From a checkpoint of a small mixture-of-experts model trained on Wikipedia.
Experts: 40 experts in each of 6 layers, a sigmoid router.
Training: a variant of Adam for the experts, 1611M tokens, 12181 steps.
Below are experts of layer 6 (counted from 0) of a mixture-of-experts language model. Rows are named router (the router's row for the expert), up (a neuron's input weights, with its number), down (a neuron's output weights, with its number) and show model dimensions 128-191. Each number is 50 + 12 x the weight over its row's rms, rounded and kept within 0 to 99.
After each expert's rows: "comes before" lists some tokens at least twice as common just after its tokens as in all text. This comes from a sample of Wikipedia text that the model never trained on. Tokens count by the router's weight.

# expert 7
router:81 36 40 35 39 51 52 33 42 51 58 68 58 50 54 51 67 22 57 60 41 47 47 50 43 51 31 63 52 56 47 45 53 49 47 27 50 42 44 65 44 61 69 53 34 47 56 66 44 56 72 43 61 46 38 54 55 29 51 35 37 35 62 47
up0:50 26 57 55 38 54 59 50 41 31 58 53 48 83 54 57 66 31 44 50 41 48 20 48 33 62 39 64 27 39 42 49 65 44 72 31 52 47 21 50 50 57 63 36 51 34 56 56 69 40 52 36 32 43 48 64 47 53 47 62 35 41 60 70
down0:41 54 75 59 37 43 65 63 58 57 41 45 54 53 41 42 42 42 53 63 41 50 40 35 38 53 55 52 49 20 46 31 40 46 61 40 42 59 53 47 43 60 42 55 55 71 39 63 52 37 32 53 49 25 80 55 49 45 78 42 65 62 61 46
up1:59 40 48 30 54 44 43 61 58 60 53 44 46 54 55 27 55 41 54 43 36 47 49 67 26 33 31 55 49 40 55 63 50 48 49 37 31 44 34 47 64 53 45 37 38 47 39 64 40 48 77 36 61 49 67 72 70 64 33 41 37 32 53 62
down1:62 44 82 64 36 56 32 47 64 53 39 79 52 53 34 56 46 56 40 42 62 56 58 48 45 59 66 62 62 62 51 65 64 45 39 49 55 37 48 51 47 42 54 48 17 57 75 40 28 42 45 53 64 45 32 57 44 43 51 70 74 34 52 24
comes before: "\n", "a", " (", " =", "us", "†"

# expert 31
router:60 62 53 72 49 44 55 60 52 63 33 43 49 56 62 53 39 42 53 61 43 53 21 47 63 37 57 58 37 70 43 47 43 30 48 44 83 45 44 70 52 63 39 72 49 55 68 65 66 50 34 50 33 45 54 60 52 40 51 46 51 55 62 53
up0:51 57 12 58 22 48 65 50 62 49 41 47 46 43 59 46 45 57 43 51 67 71 43 44 35 32 41 40 56 38 58 44 45 45 49 49 72 80 45 75 70 38 28 37 48 39 50 49 59 49 46 48 53 34 42 57 66 38 56 74 53 52 58 45
down0:43 44 63 47 48 54 49 52 46 43 64 45 65 57 47 63 49 43 45 56 46 23 37 76 38 72 72 50 39 41 34 29 51 65 54 43 48 47 63 43 48 38 65 33 56 40 40 53 52 43 66 66 43 64 77 64 38 47 46 76 28 45 52 57
up1:53 65 27 57 61 51 58 55 51 40 61 65 37 62 37 58 52 55 59 50 67 57 47 53 49 37 43 55 42 45 35 47 44 44 59 31 48 68 49 49 63 55 37 34 64 52 62 41 38 40 44 66 86 48 57 59 49 43 54 41 56 55 69 47
down1:67 71 42 39 44 61 56 41 30 55 52 41 52 47 38 42 24 47 56 51 42 46 63 74 44 44 59 53 39 37 51 35 54 56 55 49 35 44 42 58 52 41 55 40 54 53 37 47 62 44 43 47 69 54 53 27 68 69 50 45 51 66 50 57
comes before: "ed", " the", " a", "==", " that", " to"

# expert 11
router:24 29 48 58 52 52 49 43 56 52 52 27 32 55 46 51 40 42 45 43 73 56 53 43 53 56 34 54 52 40 53 36 59 56 44 61 55 74 21 57 47 59 51 53 68 49 40 66 49 65 63 52 51 60 54 55 48 54 35 27 43 51 61 54
up0:44 41 48 29 39 50 46 57 30 58 49 47 61 45 35 53 53 47 52 43 34 58 57 57 41 42 51 68 37 42 46 36 51 57 53 49 52 69 57 60 75 54 18 60 36 36 52 56 52 33 57 38 78 64 57 68 47 46 36 42 40 29 56 50
down0:34 64 38 28 43 49 50 36 57 44 64 52 64 55 48 47 60 54 45 54 37 48 40 67 56 39 26 43 38 37 47 39 40 55 57 60 42 66 61 71 55 44 80 24 48 52 59 50 60 46 61 52 68 31 73 19 51 61 55 55 54 45 49 46
up1:59 51 46 22 39 58 46 45 50 60 68 47 57 64 42 40 47 60 63 59 69 58 64 70 54 47 60 47 65 30 52 24 56 51 57 70 45 77 53 64 43 61 49 58 55 78 41 50 56 49 47 72 56 44 48 27 47 59 51 40 55 39 73 55
down1:40 60 35 54 54 70 40 54 43 51 55 65 76 40 54 29 36 34 41 55 23 41 43 34 65 43 42 28 55 50 61 34 39 49 45 61 59 45 55 54 66 63 55 56 52 53 56 39 47 52 60 48 51 55 59 55 49 42 77 34 51 46 58 52
comes before: "\n", "-", " the", " a", "The", " an"

# expert 10
router:20 49 49 44 43 72 63 48 78 43 22 55 64 55 53 58 68 42 67 58 59 69 60 49 36 41 55 34 40 37 54 61 55 26 48 55 61 42 55 65 64 44 52 35 54 56 32 53 54 48 43 52 65 54 45 38 53 53 53 39 50 47 56 53
up0:45 51 45 33 46 56 70 51 42 48 49 68 49 44 44 67 55 60 58 23 68 52 32 46 44 57 78 57 48 53 32 46 43 47 73 43 44 32 39 60 49 50 51 06 32 60 52 63 62 41 41 49 57 58 46 61 36 44 65 32 50 43 61 62
down0:48 59 52 47 65 37 42 46 54 84 57 56 53 45 43 64 63 47 34 42 25 35 50 51 64 51 59 54 00 45 30 65 54 46 73 58 44 39 62 56 58 39 51 36 48 61 56 79 34 61 58 34 66 56 43 68 65 45 47 58 66 53 52 38
up1:47 36 44 54 50 43 83 41 49 46 41 43 29 50 45 22 56 44 46 57 60 54 56 52 71 57 49 47 48 56 54 40 36 52 59 49 51 52 64 63 51 63 63 45 22 39 42 53 55 66 39 41 46 65 53 65 45 36 52 50 63 32 55 72
down1:60 51 70 34 53 40 47 30 34 51 36 42 52 50 07 62 35 44 52 63 46 56 56 50 61 41 29 47 60 47 58 46 46 59 58 73 46 25 76 44 40 37 45 37 58 66 46 48 46 48 58 33 36 64 40 40 61 64 24 48 34 59 58 67
comes before: " of", "ed", "ment", "ing", "ion", "ation"

# expert 22
router:48 54 50 56 84 70 63 37 68 52 42 32 41 34 53 64 61 52 54 53 43 80 51 45 63 56 27 45 40 66 81 68 52 43 44 60 54 48 48 37 46 56 33 31 55 36 43 72 42 43 46 50 56 39 50 55 52 53 33 57 50 50 52 69
up2:44 63 47 48 41 46 44 53 45 78 39 57 63 46 59 76 52 44 60 54 51 60 51 45 51 55 49 57 68 51 44 63 62 53 57 60 53 44 52 51 46 51 13 43 31 35 29 55 69 30 57 49 45 52 62 51 54 33 45 68 68 51 80 76
down2:37 50 52 59 46 73 79 58 63 59 40 61 47 33 69 51 52 59 45 65 48 63 29 27 32 34 47 43 60 27 74 50 40 43 54 43 52 38 62 58 38 73 73 40 55 47 44 45 47 34 58 47 25 60 39 42 41 63 47 38 50 46 61 61
up3:51 39 66 39 63 46 53 27 50 66 60 62 53 41 35 53 44 64 64 33 37 63 36 57 63 93 49 39 36 31 54 45 66 66 44 68 66 41 57 47 32 78 51 44 45 61 48 48 51 42 51 49 52 44 36 23 39 32 52 45 59 54 40 39
down3:44 48 67 48 62 50 50 68 46 72 71 66 38 58 31 53 42 34 51 36 34 41 46 60 69 69 75 55 42 48 37 43 33 65 45 51 40 47 66 47 45 53 52 61 52 43 56 52 72 40 41 45 38 39 47 51 62 54 39 44 46 54 51 57
comes before: ",", "'", " was", " and", " (", " had"

# expert 38
router:38 71 57 43 53 33 47 53 49 61 38 61 46 50 52 62 84 52 57 61 57 48 48 46 50 37 65 42 44 64 38 42 52 44 39 73 55 35 57 54 63 60 61 45 79 40 54 55 50 48 55 54 43 51 53 49 50 59 21 56 51 27 48 36
up2:27 60 45 45 49 48 50 43 41 45 55 72 49 64 23 41 43 36 55 68 50 24 20 53 65 36 62 51 65 48 52 58 42 53 45 39 71 44 61 47 74 55 57 35 31 56 49 41 50 35 48 58 43 47 35 47 69 31 34 42 58 47 48 48
down2:45 40 41 57 44 32 42 46 50 61 35 64 36 48 44 31 62 34 52 69 58 43 53 34 75 42 56 72 53 46 48 49 56 58 62 47 47 35 48 38 52 62 48 62 71 59 56 43 37 52 44 48 48 65 53 43 45 54 57 69 61 60 48 47
up3:55 65 51 56 42 41 54 56 52 59 51 69 44 78 38 60 52 70 65 60 74 46 51 54 65 58 50 46 48 48 38 44 62 49 49 48 68 42 35 60 56 76 46 59 52 52 35 45 50 35 42 48 27 51 36 46 36 45 18 69 64 50 49 58
down3:52 64 48 71 47 49 39 52 56 32 45 76 42 63 44 58 47 50 66 50 45 42 34 40 49 53 27 51 38 43 47 58 50 45 46 51 56 48 68 60 47 32 64 54 51 52 61 30 54 34 49 50 46 58 58 43 31 64 34 47 51 47 51 55
comes before: " |", ".", "%", ";", "–", ")"

# expert 1
router:72 46 53 43 43 37 47 57 47 45 57 45 39 51 75 38 41 58 36 32 59 47 60 52 52 48 56 46 45 43 67 57 45 32 41 66 55 64 67 61 56 24 55 35 33 54 62 51 58 52 49 64 51 41 28 79 61 43 44 41 34 53 65 55
up0:43 48 51 49 27 34 44 56 40 39 54 49 23 55 45 35 60 47 49 46 60 53 74 37 35 16 77 44 33 52 54 46 59 44 41 42 53 41 22 73 48 55 45 13 82 59 26 64 45 47 44 43 54 55 26 44 35 36 61 61 38 49 55 56
down0:44 53 47 46 53 49 57 65 39 53 53 61 51 52 42 65 51 40 69 46 56 70 27 64 47 55 62 38 32 41 31 29 56 31 59 47 47 54 41 55 65 52 53 48 49 54 54 59 33 78 50 36 57 47 69 43 50 49 46 71 32 26 59 36
up1:49 62 40 36 51 46 58 61 29 42 45 58 38 77 44 40 50 52 43 29 67 42 33 58 59 51 33 39 54 27 62 49 44 55 48 62 66 66 33 49 44 58 35 47 46 61 54 44 64 46 56 52 21 54 58 41 41 39 42 34 41 56 66 38
down1:44 36 33 30 59 45 36 53 62 48 45 59 54 67 08 48 47 57 56 22 38 54 60 57 30 42 34 69 28 53 79 64 53 58 50 49 61 40 71 48 38 54 46 53 38 44 50 54 77 38 45 54 52 66 42 47 63 45 46 37 39 49 43 34
comes before: " ", "ly", " f", " re", " of", "cc"

# expert 6
router:63 49 59 60 66 63 29 59 57 47 51 52 35 43 56 46 34 62 53 48 29 58 55 45 24 46 46 29 51 66 49 45 59 51 27 61 70 40 63 63 51 53 42 54 59 54 37 55 43 41 82 45 58 41 43 37 25 70 36 28 62 53 67 38
up2:35 37 58 41 65 51 56 55 45 38 65 48 32 52 73 23 33 53 56 62 50 48 37 62 43 50 39 38 77 44 56 40 55 24 51 29 57 66 38 47 66 66 55 37 23 38 46 51 48 46 35 37 36 57 25 59 50 44 48 28 56 44 48 52
down2:46 66 49 47 57 46 57 60 53 23 50 60 41 55 39 35 40 57 29 57 31 46 35 54 50 44 42 50 57 63 46 54 62 63 42 57 51 43 53 40 47 40 49 33 42 17 63 50 48 61 52 39 46 43 60 46 68 38 48 34 50 38 46 38
up3:50 32 48 55 56 71 49 48 41 65 62 40 46 52 47 43 62 41 54 46 36 42 48 60 39 77 40 53 56 44 47 49 44 42 27 63 64 70 37 67 63 53 26 28 54 41 47 46 47 48 59 48 41 42 45 45 39 61 45 65 57 39 72 56
down3:87 50 41 42 32 36 52 43 47 43 38 54 68 50 42 35 52 59 45 42 41 78 39 46 48 56 77 69 60 59 40 50 36 47 37 58 25 63 48 77 41 51 47 49 42 48 67 46 46 71 53 43 49 49 47 33 61 45 53 35 47 31 65 47
comes before: "|", "-", "or", "ist", "age", "y"

# expert 35
router:62 32 36 31 57 67 71 39 35 52 51 64 48 66 55 43 49 41 59 35 55 58 65 58 27 28 45 32 45 51 50 50 47 74 34 31 68 33 55 37 72 58 40 56 53 53 48 38 61 53 27 60 60 42 47 66 53 40 48 45 73 53 41 31
up2:55 43 42 52 23 42 51 35 43 39 65 54 32 49 57 60 52 50 57 48 58 43 61 68 58 52 50 43 63 64 52 32 45 69 51 48 40 35 43 43 42 61 37 47 51 37 67 43 54 51 46 42 46 32 53 68 48 42 32 41 58 57 60 60
down2:57 59 58 55 35 59 62 48 72 65 59 33 26 44 51 50 54 40 47 38 48 45 41 47 53 55 45 39 41 29 50 65 68 44 53 22 46 60 32 59 59 83 47 57 82 58 56 77 44 45 44 52 59 34 47 54 41 37 34 58 71 53 42 37
up3:58 58 37 61 41 39 41 41 28 64 48 44 47 52 40 48 50 57 76 67 58 42 45 57 62 56 58 57 41 57 25 56 68 38 47 28 80 44 34 60 26 48 28 53 52 45 49 48 80 46 64 44 40 29 44 47 40 47 42 68 49 36 61 72
down3:47 34 47 57 72 57 27 71 43 60 58 35 45 61 41 47 52 54 48 46 61 40 52 49 64 47 36 40 64 51 27 40 50 45 56 70 52 44 49 31 47 30 47 54 48 67 67 65 58 65 33 43 60 44 60 33 70 50 59 63 71 54 66 45
comes before: " |", "A", ")", "S", "C", "I"

# expert 12
router:40 77 38 42 63 28 47 52 39 38 78 51 21 67 54 34 67 43 67 46 54 49 62 70 55 86 49 68 79 49 46 51 45 49 75 46 22 50 53 35 37 57 38 48 41 43 48 61 39 43 45 52 58 42 29 37 41 49 50 50 36 33 39 24
up0:47 20 57 42 47 84 50 47 42 52 71 34 41 57 25 42 49 41 48 62 48 64 46 65 43 52 40 69 48 51 39 60 55 57 61 45 72 56 55 49 51 65 46 56 51 50 45 51 34 42 44 26 56 56 72 43 48 34 63 40 51 76 39 52
down0:56 69 67 63 59 51 57 54 48 43 88 42 36 34 67 47 43 29 40 36 48 52 67 36 51 38 65 56 49 24 13 74 53 46 77 43 37 55 68 56 48 47 61 41 36 72 52 41 66 41 62 38 53 34 45 39 42 53 52 59 60 45 28 38
up1:37 51 50 36 64 49 59 60 26 58 51 55 48 52 48 43 46 44 70 43 63 42 74 69 54 54 42 40 49 62 72 57 32 54 76 43 60 55 52 57 27 52 44 50 23 69 43 45 50 53 66 53 31 54 47 70 25 42 58 48 57 60 37 43
down1:65 59 44 31 57 55 50 54 42 17 80 28 69 57 61 73 59 44 48 51 62 55 70 47 44 56 61 55 36 40 55 49 61 44 42 55 36 49 53 56 51 48 37 38 39 61 60 66 54 51 68 42 50 28 54 57 35 46 51 36 55 51 56 30
comes before: " the", " ", " a", " be", " been", " re"

# expert 26
router:49 38 52 65 55 24 69 66 50 57 46 44 38 43 38 48 53 52 41 61 42 64 52 42 66 33 42 57 42 43 41 53 56 44 38 55 23 63 43 65 49 36 66 64 32 58 55 32 59 48 47 38 50 51 57 37 36 56 32 60 57 66 52 60
up2:37 64 56 33 40 66 56 65 26 41 34 49 51 64 36 54 53 54 52 44 79 54 42 57 59 46 54 44 51 36 65 24 56 69 51 49 63 42 37 55 38 48 39 42 58 58 46 53 74 39 61 56 30 48 51 63 35 49 43 44 54 45 55 48
down2:38 51 46 63 47 61 59 41 22 44 42 42 48 53 44 63 35 76 49 67 44 44 43 62 60 49 61 51 66 42 47 50 52 45 59 53 58 34 75 45 66 55 57 38 59 53 34 77 55 75 52 48 61 30 51 59 59 55 63 63 38 46 53 46
up3:60 18 57 35 44 73 46 58 41 40 49 40 76 48 59 66 59 44 46 29 53 60 56 39 44 53 23 58 47 48 56 41 48 46 44 39 48 59 56 54 37 50 28 53 55 51 27 49 76 32 62 34 43 46 34 42 57 17 36 72 58 63 53 45
down3:61 60 54 48 40 51 36 75 46 46 46 49 55 42 56 44 58 53 48 30 68 62 29 24 70 47 33 28 37 34 42 37 57 49 43 64 42 41 50 54 66 42 33 55 49 33 64 43 50 57 51 68 61 47 59 39 33 38 60 60 24 60 64 44
comes before: "\n", " ", " 0", " 1", " 2", " —"

# expert 17
router:53 42 37 50 45 47 57 45 52 39 52 48 34 28 45 58 64 45 25 62 81 57 60 48 55 51 51 36 54 59 51 41 69 64 52 59 40 61 49 23 39 17 33 37 59 50 23 43 38 39 34 45 48 53 44 54 46 29 38 32 57 56 68 61
up2:58 47 57 47 54 61 37 28 36 53 44 55 45 30 39 44 57 55 33 49 63 24 67 65 52 48 52 43 52 47 47 47 73 60 28 45 53 73 52 63 43 52 48 27 64 49 60 50 61 36 57 38 53 46 60 38 28 38 44 38 44 60 50 45
down2:50 42 43 50 56 54 51 44 51 42 52 41 61 73 53 35 46 30 77 48 56 39 44 59 64 53 49 52 49 62 56 40 68 62 47 47 37 45 69 60 45 33 58 65 69 34 55 43 46 53 56 38 40 46 50 47 53 55 56 46 50 50 63 53
up3:66 53 51 47 59 66 68 63 36 32 61 61 73 42 39 55 65 58 44 50 11 41 54 77 53 61 63 53 52 70 33 44 30 58 54 27 61 64 52 59 65 46 26 61 52 43 28 56 39 34 46 50 35 41 44 54 55 46 70 47 62 49 41 66
down3:50 45 57 51 55 54 30 60 66 66 48 43 76 55 56 46 66 38 48 61 55 47 53 54 23 65 58 47 68 41 46 50 37 39 52 60 42 58 53 42 38 44 43 36 82 66 52 41 66 36 49 33 83 57 33 67 75 58 40 51 37 56 76 42
comes before: ":", "-", "c", "mi", "par", "f"

# expert 29
router:44 54 50 58 63 43 59 58 34 51 45 26 54 33 57 49 50 49 59 59 58 76 33 63 48 36 81 67 53 23 31 58 50 39 52 49 43 56 47 60 50 76 42 50 49 22 36 43 60 49 42 52 70 42 47 55 76 46 38 50 59 56 30 43
up2:37 45 37 50 59 63 46 56 48 20 53 54 59 47 44 46 57 44 53 59 51 58 37 51 50 43 43 55 53 74 47 43 64 50 69 62 55 68 63 39 45 92 37 54 25 53 45 23 61 49 59 62 59 31 43 65 49 47 58 51 14 77 53 62
down2:39 27 52 46 55 60 29 48 51 56 35 34 72 49 62 36 43 36 53 55 58 68 33 50 51 34 49 38 80 37 50 53 65 26 69 55 44 47 48 53 60 48 48 49 60 43 50 35 41 34 55 48 53 27 62 56 64 41 41 53 63 53 47 70
up3:53 35 48 54 67 48 65 40 44 69 48 52 55 43 52 58 49 57 59 63 45 59 26 46 53 40 47 41 74 38 40 61 47 68 42 52 68 56 52 49 42 61 52 50 51 42 43 52 41 51 58 50 43 68 48 89 46 57 46 47 58 36 49 35
down3:58 57 67 49 63 60 67 57 70 55 85 33 39 62 49 50 60 51 51 28 53 41 46 49 39 42 40 63 68 49 52 63 56 47 42 58 51 45 68 60 53 64 62 39 53 54 28 59 41 34 39 53 58 45 54 64 35 44 53 39 57 58 45 61
comes before: " to", " in", " by", " on", " as", " with"

# expert 4
router:67 42 34 57 47 57 56 64 60 27 48 46 56 57 45 52 28 60 28 36 30 38 48 72 62 47 40 51 41 51 47 50 53 49 61 39 39 47 56 44 43 34 42 61 42 57 50 63 40 50 58 56 69 69 42 36 58 62 63 59 62 56 40 52
up0:46 42 38 39 46 67 68 45 44 26 43 50 56 73 56 56 34 69 67 36 40 36 41 44 42 58 53 54 55 58 41 49 16 56 61 43 48 38 34 63 45 57 47 55 45 46 65 53 66 57 48 55 52 49 27 35 58 44 42 44 58 69 52 62
down0:28 53 34 42 52 68 60 41 43 79 54 66 53 56 59 48 74 46 41 48 70 42 54 30 43 50 67 71 63 54 48 38 48 32 55 40 45 23 84 34 36 51 55 42 46 71 57 54 59 47 64 31 63 57 68 59 41 56 66 30 50 70 45 61
up1:64 54 60 59 52 33 45 53 47 16 58 34 67 60 50 52 55 68 74 48 51 50 47 63 48 59 29 50 44 32 52 56 22 70 60 52 56 81 62 51 45 64 38 36 44 45 43 54 69 53 33 51 30 53 56 49 45 38 52 59 69 67 60 49
down1:61 43 87 48 38 52 52 45 63 52 46 42 50 67 22 66 68 54 52 53 47 44 44 55 43 50 53 52 43 47 48 41 41 53 52 39 49 49 51 42 49 31 52 36 61 50 52 51 57 49 58 32 56 64 47 34 44 47 30 49 49 56 69 65
comes before: "\n", " The", " In", " He", " It", "n"

# expert 3
router:53 68 50 48 49 40 50 66 60 31 22 36 63 57 49 61 56 47 31 57 67 48 53 34 68 60 63 48 51 74 71 53 63 33 58 51 29 20 48 71 41 57 66 67 67 33 53 67 55 56 46 49 51 46 33 32 70 61 50 38 47 54 60 42
up2:60 54 40 55 32 47 59 13 44 52 54 75 62 33 24 47 52 45 51 45 42 42 55 62 51 51 70 61 63 60 59 20 49 48 60 35 62 49 62 53 46 70 37 40 47 51 73 37 58 43 34 45 35 37 48 53 48 51 40 67 59 51 60 57
down2:51 36 52 53 49 45 21 44 54 45 63 52 38 73 33 57 60 58 45 47 73 44 45 20 47 27 43 57 46 40 51 42 49 36 54 54 28 53 69 34 53 42 54 61 31 65 64 42 35 60 51 50 35 66 33 35 73 56 56 52 49 50 38 58
up3:10 53 55 43 56 46 75 51 54 46 65 55 30 54 51 46 41 38 51 43 56 48 44 50 52 59 62 55 39 65 57 47 56 55 61 62 53 56 38 60 47 69 34 48 36 82 47 56 79 43 52 32 30 27 21 67 55 49 45 42 50 67 61 46
down3:66 54 55 52 43 31 59 54 47 28 55 72 63 67 54 50 47 60 39 41 50 71 57 34 62 37 45 51 39 22 44 34 58 51 62 59 60 45 58 54 53 50 48 59 58 38 36 45 54 46 40 49 64 51 46 41 84 52 47 41 38 65 46 37
comes before: ",", " (", ".", " of", " and", " is"

# expert 19
router:37 51 44 44 56 60 28 65 61 42 56 41 41 59 55 57 31 52 19 59 31 45 38 46 59 53 45 42 41 51 54 53 67 50 61 72 49 49 35 64 39 44 37 54 50 54 40 45 48 46 42 58 42 40 51 61 61 44 44 41 64 26 35 45
up0:54 68 42 34 71 38 53 43 48 55 73 42 39 41 38 63 50 36 41 42 82 74 49 93 41 52 32 37 78 67 42 65 54 51 55 37 55 76 44 72 65 76 27 43 53 53 33 50 60 68 39 74 62 39 56 65 57 34 50 31 51 51 46 52
down0:63 48 50 58 33 48 30 57 45 56 62 35 59 34 54 44 46 53 65 51 49 38 54 52 68 64 44 59 37 28 67 41 52 41 35 34 43 49 35 63 61 60 56 62 59 53 20 65 60 66 36 50 62 58 38 40 55 50 66 59 56 75 60 45
up1:52 58 45 46 59 31 65 42 55 49 89 65 30 39 63 38 24 60 54 48 56 47 13 65 44 51 30 45 45 50 63 25 50 32 41 35 54 47 62 74 63 45 58 40 46 79 36 53 59 53 49 46 51 43 46 69 42 41 56 67 71 40 51 27
down1:68 66 49 57 60 59 40 60 54 60 53 63 70 54 33 50 60 68 47 53 52 44 30 49 58 71 45 48 46 57 61 34 44 40 60 40 42 48 61 37 46 52 55 55 40 31 38 54 39 55 56 74 21 52 39 50 55 65 58 48 15 62 48 70
comes before: " |", ";", "%", "ate", "•", "34"

# expert 14
router:55 50 46 57 52 48 52 38 43 79 34 40 48 49 56 51 61 49 74 59 40 72 63 33 39 29 58 48 46 33 24 40 54 33 52 55 58 49 43 35 64 30 45 45 52 80 61 43 42 50 53 65 55 57 37 54 45 45 52 73 43 46 26 39
up0:56 44 64 54 30 57 39 36 58 62 50 62 32 61 29 45 43 68 51 56 66 43 41 56 75 45 41 57 59 58 46 35 55 44 46 51 59 48 48 45 60 59 64 52 36 55 49 46 56 27 29 63 64 59 29 45 61 56 49 45 73 50 47 75
down0:26 54 50 64 27 44 48 53 25 54 48 50 47 82 32 36 65 39 48 46 36 31 34 53 64 62 39 53 45 40 54 59 57 44 68 48 46 43 31 52 59 35 60 44 66 48 63 29 55 42 60 29 43 57 64 40 64 37 47 55 44 72 42 49
up1:63 40 54 51 25 57 23 42 51 48 51 34 32 39 55 51 49 53 46 47 63 49 56 49 38 58 56 44 40 46 33 27 52 59 65 63 47 35 52 47 42 51 28 27 55 35 45 46 40 54 60 64 66 34 39 61 59 06 62 43 30 61 66 49
down1:25 53 55 68 36 57 53 46 51 74 35 29 38 48 64 51 67 71 54 56 55 54 54 60 44 64 56 40 47 37 59 52 43 36 61 46 28 52 54 41 53 55 52 76 69 60 58 51 55 57 47 45 73 78 81 35 53 58 47 34 58 44 63 51
comes before: ",", " |", ")", ".", "–20", "–"

# expert 33
router:43 41 42 50 38 70 39 55 47 52 52 75 62 46 36 48 38 55 59 56 61 39 54 53 28 43 30 55 41 70 58 39 41 63 46 48 58 43 88 65 56 44 32 24 53 53 64 73 75 65 32 46 44 50 69 39 59 56 63 40 46 35 43 56
up2:75 53 21 25 64 50 46 53 57 51 63 66 47 31 50 43 38 60 41 52 44 60 53 46 43 58 29 62 57 63 49 31 57 69 60 64 70 38 58 27 48 43 36 27 43 44 60 57 71 53 47 42 40 58 61 56 61 59 51 40 30 35 40 42
down2:68 47 43 61 60 57 56 66 38 60 33 19 61 39 59 49 60 53 26 47 59 40 51 61 39 52 39 50 60 43 18 43 43 58 52 47 59 63 66 45 42 35 48 52 56 52 57 63 39 49 36 50 51 40 64 35 50 73 67 59 62 71 52 69
up3:82 51 53 39 62 47 31 33 53 45 58 52 51 56 53 56 30 75 51 66 64 28 54 59 66 39 73 41 54 38 70 40 66 45 39 19 51 56 56 63 47 50 44 39 31 54 49 40 55 21 36 43 32 41 47 45 32 48 42 44 52 48 72 61
down3:60 60 50 39 45 65 41 53 33 52 47 57 44 50 43 63 58 44 43 74 44 58 59 52 46 43 53 43 71 69 49 68 55 39 64 43 57 57 43 47 43 66 59 58 42 20 54 47 77 70 55 42 43 58 30 44 38 71 45 42 61 61 47 61
comes before: " the", " a", " he", " his", " it", " this"

# expert 23
router:42 51 67 35 71 10 65 80 36 38 60 46 53 52 24 41 51 47 32 50 56 67 34 44 40 58 61 63 66 37 53 49 58 71 37 55 39 48 71 23 47 47 52 41 38 36 48 57 69 50 54 43 48 47 57 48 53 45 41 57 39 28 57 45
up2:48 65 52 53 52 49 62 61 41 52 66 74 57 48 36 31 54 38 48 47 40 38 36 36 52 52 48 59 50 41 59 31 63 52 47 50 48 36 59 65 58 63 36 32 40 42 28 83 23 54 54 49 35 60 51 68 57 51 53 73 38 45 78 57
down2:59 76 35 62 23 52 68 43 77 40 59 70 55 46 39 58 52 48 41 63 51 55 70 33 48 67 39 54 61 40 58 57 44 40 48 46 52 57 47 35 34 40 51 50 58 48 62 46 40 44 48 60 39 43 55 72 51 47 44 68 33 60 50 51
up3:46 47 45 49 25 53 60 52 43 46 66 78 57 47 26 31 67 18 42 59 53 39 49 43 45 58 55 47 65 61 45 61 42 42 56 53 61 41 56 56 55 60 46 34 42 50 67 45 50 42 57 41 38 68 62 61 44 40 46 69 39 59 67 42
down3:40 49 50 65 46 45 41 38 58 68 44 75 45 57 44 34 51 59 49 52 30 57 46 18 34 41 57 52 55 37 40 51 51 25 44 55 37 59 68 33 32 40 59 59 42 30 51 38 35 47 73 54 34 55 33 66 70 59 60 37 38 70 45 40
comes before: "s", ".", ",", " of", "ing", " and"

# expert 21
router:55 37 51 43 59 68 39 35 64 49 47 36 48 20 44 52 72 62 52 54 48 61 57 31 72 60 58 28 57 72 40 59 49 46 69 47 60 42 57 67 63 63 58 52 35 32 51 48 67 52 49 45 56 54 47 67 61 55 50 48 49 58 53 61
up2:53 49 54 28 43 80 51 35 45 49 50 51 52 35 58 44 50 59 48 46 66 62 42 43 53 53 60 41 59 65 71 45 45 78 69 45 60 34 33 49 50 71 47 48 44 33 37 55 49 27 58 49 49 40 44 58 31 48 49 51 25 58 46 54
down2:60 36 48 46 51 49 49 44 47 48 32 57 51 49 44 58 75 54 57 45 51 54 54 48 50 50 58 30 63 41 61 70 51 32 49 53 57 41 41 40 55 45 34 31 60 52 43 48 35 50 52 31 50 56 61 33 57 49 37 52 68 35 49 65
up3:56 43 68 52 52 47 56 44 49 35 48 45 43 56 41 64 41 37 45 40 60 39 34 60 47 49 41 45 50 67 45 30 65 40 65 51 66 60 44 50 48 66 41 43 54 57 46 40 67 41 47 32 47 44 39 64 72 42 42 35 73 62 55 55
down3:30 54 54 50 49 48 54 49 50 50 51 56 43 60 53 54 36 47 54 53 62 62 54 56 33 64 59 35 54 36 51 55 37 67 45 53 27 67 40 25 49 17 49 40 47 58 56 56 27 40 60 41 52 47 54 63 55 91 62 46 42 23 54 40
comes before: " and", " ", " 19", " which", " but", " P"